Weights of a small mixture-of-experts language model, trained from scratch on English Wikipedia: width 320, 256 experts in each of 10 layers.
Below are experts of layer 2 (counted from 0) of a mixture-of-experts language model. Rows are named router (the router's row for the expert) and show model dimensions 64-127. Each number is 128 + 24 x the weight over its row's rms, rounded and kept within 0 to 255. Numbers have three digits each.
After each expert's rows: "mostly gets" lists some tokens that are sent to it at least half of the time. This comes from a sample of Wikipedia text that the model never trained on.

# expert 122
router:150139160167111123146152122127159164138063119130134135079119184095145149174117122134132140108143164170122092096078129123095113129088151158129094138149095132145097109143139108148115173124117132
mostly gets: "Ter", "vari", "arti", "An", "Her", "Im"

# expert 130
router:105135175117095126158150088187074137067157127120118121157139143102134109080112102150118192141141115122142130135128114094132122127076111138120193119106135128114126111128171117111120152148108127
mostly gets: "also", "Se", "Sum", "strict", "ology", "tions"

# expert 67
router:105157152175146094128158116132094152142088067119152123151086167102143160188137118139118098084152126137113107127083108139147100082120129133162101149147116120168131120140133097113100163070071152
mostly gets: "Am", "Ir", "Ab", "Kar", "Mar", "ü"

# expert 243
router:117109115171143121153080106188132156101103052132111143155096125107160119071118123119101142133183112129101143127128111124171094107125120159100098143157142124146118129122133103141138084122122130
mostly gets: "Be", "be", "At ", "– ", "June ", "July "

# expert 6
router:103158166167140098130114160184170159135115144138112118147143120150129146106140133132100166102127183123161161133176156125107104135096097103110163098113105124134142144135140132098110112076113151
mostly gets: "series ", "usin", "team ", "Batt", "season ", "Mat"

# expert 236
router:146141157146126111132120103137110152112116095101121136115106115110156130135127132131105154123143166127133156126133070115152135154110125143071156105111128164136108120135128076109113104070137119
mostly gets: "nor", "dep", "July ", "ca"

# expert 231
router:103152133157114102160116135123124149115128107128131131143109138171111186170131130159139113136113140147143151164119162126150133118123150097148146126135116114155116129133141109127130130039123155
mostly gets: "ubl", "ak", "oug", "ali", "az", "atr"

# expert 191
router:121125134146102116137149120082118157105142121123118128175142135081110128100146116143131140125160121110129129127096116140177108129153130138112148126114126116149179110124144096143098158124125144
mostly gets: "K", "Arm", "Man", "Ind", "Bra", "beg"

# expert 8
router:099149106135118126119143111149106155116098073103115095125149136047137144180141122169122091082149154187167133158117068134164126173095103154117152140142126149143117101140139088122132155081116135
mostly gets: "osp", "hal", "hy", "oh", "Pal", "am"

# expert 150
router:154138166111112092174089142165182104101107080155113112125083109167123110066153078153110102100116111103149108139137147103118138135117113103078156149121124119139118136158081100098145111127126117
mostly gets: "This ", "100", "this ", "Eur", "Europ", "which "

# expert 253
router:145140143112146104141126120074128169162133114104130158144120177130118136131171134139140101074146157142159105161108111108164090120115148129156140105129121110114153121149141117123105145073113142
mostly gets: "Is", "sit", "Bu", "Jos", "Ar", "Mar"

# expert 179
router:172127147139099135187134133184134182134130107122166094138136123104149110096126131120115120131163144090111105204115132128173109133134111106141160105109115117124095127146135115106102156107096143
mostly gets: "the ", "The ", "their ", "his ", "this ", "This "

# expert 139
router:155122149136125107140092099124123145125125139097151143114089142111113182099130150164130126096141197166163115104150146098118126137125116154126133131111096137094093106144122091080123122106123132
mostly gets: "Willi", "wom", "risti", "Wom", "udi", "assi"

# expert 227
router:078139144115129117137078150124160163129112104134140138088129106154127158163090134162140126071123156160157119113093137075124090130083152099095189129123094097161154134141130125112119126072134124
mostly gets: "Mor", "ebr", "Yor", "tis", "eric", "itt"

# expert 224
router:140146067096145106126127117123156124122086130098168129115095111166114135101126135161123130112164163127110121101139081073122140163100147146106139110162114132175117093140108114127168104171113133
mostly gets: "In", "Af", "Ep", "At", "vol", "Sal"

# expert 222
router:102097135173115128170048142159130105118080104149108102121099112117137121091166142160122160101118089155161104115133184129177107152099098129080145156122129091141114139153140091123120138126096122
mostly gets: "that ", "which ", "who ", "when ", "though ", "until "

# expert 173
router:179128094156114133144159088126159120113160159101146121143138134158153126093132106133135119111147123095116109153109116120072123101156171159107061134122123132117125177157122087131112130120112140
mostly gets: "Con", "Reg", "Rec", "dep", "Ass", "disc"

# expert 111
router:096144123175135073127124136117125157133123109106135125146112155110140110187132135131085104055126169139156143168142146112170134124119140135176138133120131136144094131148171125127134122060104169
mostly gets: "usin", "Bri", "risti", "Joh", "Bl", "oug"

# expert 234
router:113129153188121099112125103160113141129108114114131127152145152088136161127150126126106112126114195162181135118128149099162129127153121169139114136155146133150095150158172130140115136076112143
mostly gets: "usin", "ater", "angu", "her", "er", "lo"

# expert 196
router:140159123161096138163097094194186114147099153104146150082156172119150104101080087115119098122141121133159115152133091121126098123130214120121120135145108115101138163152136113119117088119089135
mostly gets: "); ", "; ", "| ", "—; ", "). ", ": "

# expert 205
router:112166078112133085151149105122179111117161150114147147114093112134127099120162090169119117127201105109135152164144054155076126120145102106111132124105122122136128113151174116116098155145120162
mostly gets: "November ", "beg", "Reg", "K", "con", "km"

# expert 18
router:174139117135143137133164169163153187134123165118140115106101125133133114142120132154099150150165131121134128108131084112135131143119147133123150119157122126113123168149154114123151150129137123
mostly gets: "wh", "F", "sm", "cl", "mat", "Th"

# expert 142
router:124139084114113089112146111128166087111134076132185129097096107084112148055118142114140121154145174131135104109099093078192129144083127094091133115142103128105151091168112137132126141136133132
mostly gets: "On", "In", "An", "However", "them", "along "

# expert 13
router:131140188105128130126156160113139093116136138146131128071157126122121145109111105133133148153128176123145110178104132126159136102062127104092084148124085074123108130121176147119119162122139122
mostly gets: "cess", "tion", "atic", "ture", "ement", "try"

# expert 0
router:147166100144102113158161140175172114097082130106152131151081142141149116072108132173117121112165189105154110156117105129139116190135104110149153114183103142105134112134137113105111146126119133
mostly gets: "In", "ev", "Res", "inv", "Rev", "Ev"

# expert 251
router:078140178126137089131183146145123108123163127128148131117119126093168109136161099133129122066124152150134079118143096088174129103085180145136123140164100083144164157121130127072169076119110128
mostly gets: ",", ".", ":", "$", ";", ")."

# expert 157
router:092154147127141111155170121103165166134159137133125113088113169131133109116151138165120133056146157158137137156124109129099137100084125093144110111106108135165151128161130112111078144145132111
mostly gets: "Sim", "between ", "ween ", "onom", "Californ", "sub"

# expert 104
router:134115119134064128167108111164142092097144135112135140109137112176116142105119138127127152088125126148177134158134145131129127081148126088142160136168137108085073113130161144151136142121145145
mostly gets: "== ", "- ", "=== ", "Coun", "= ", "Ear"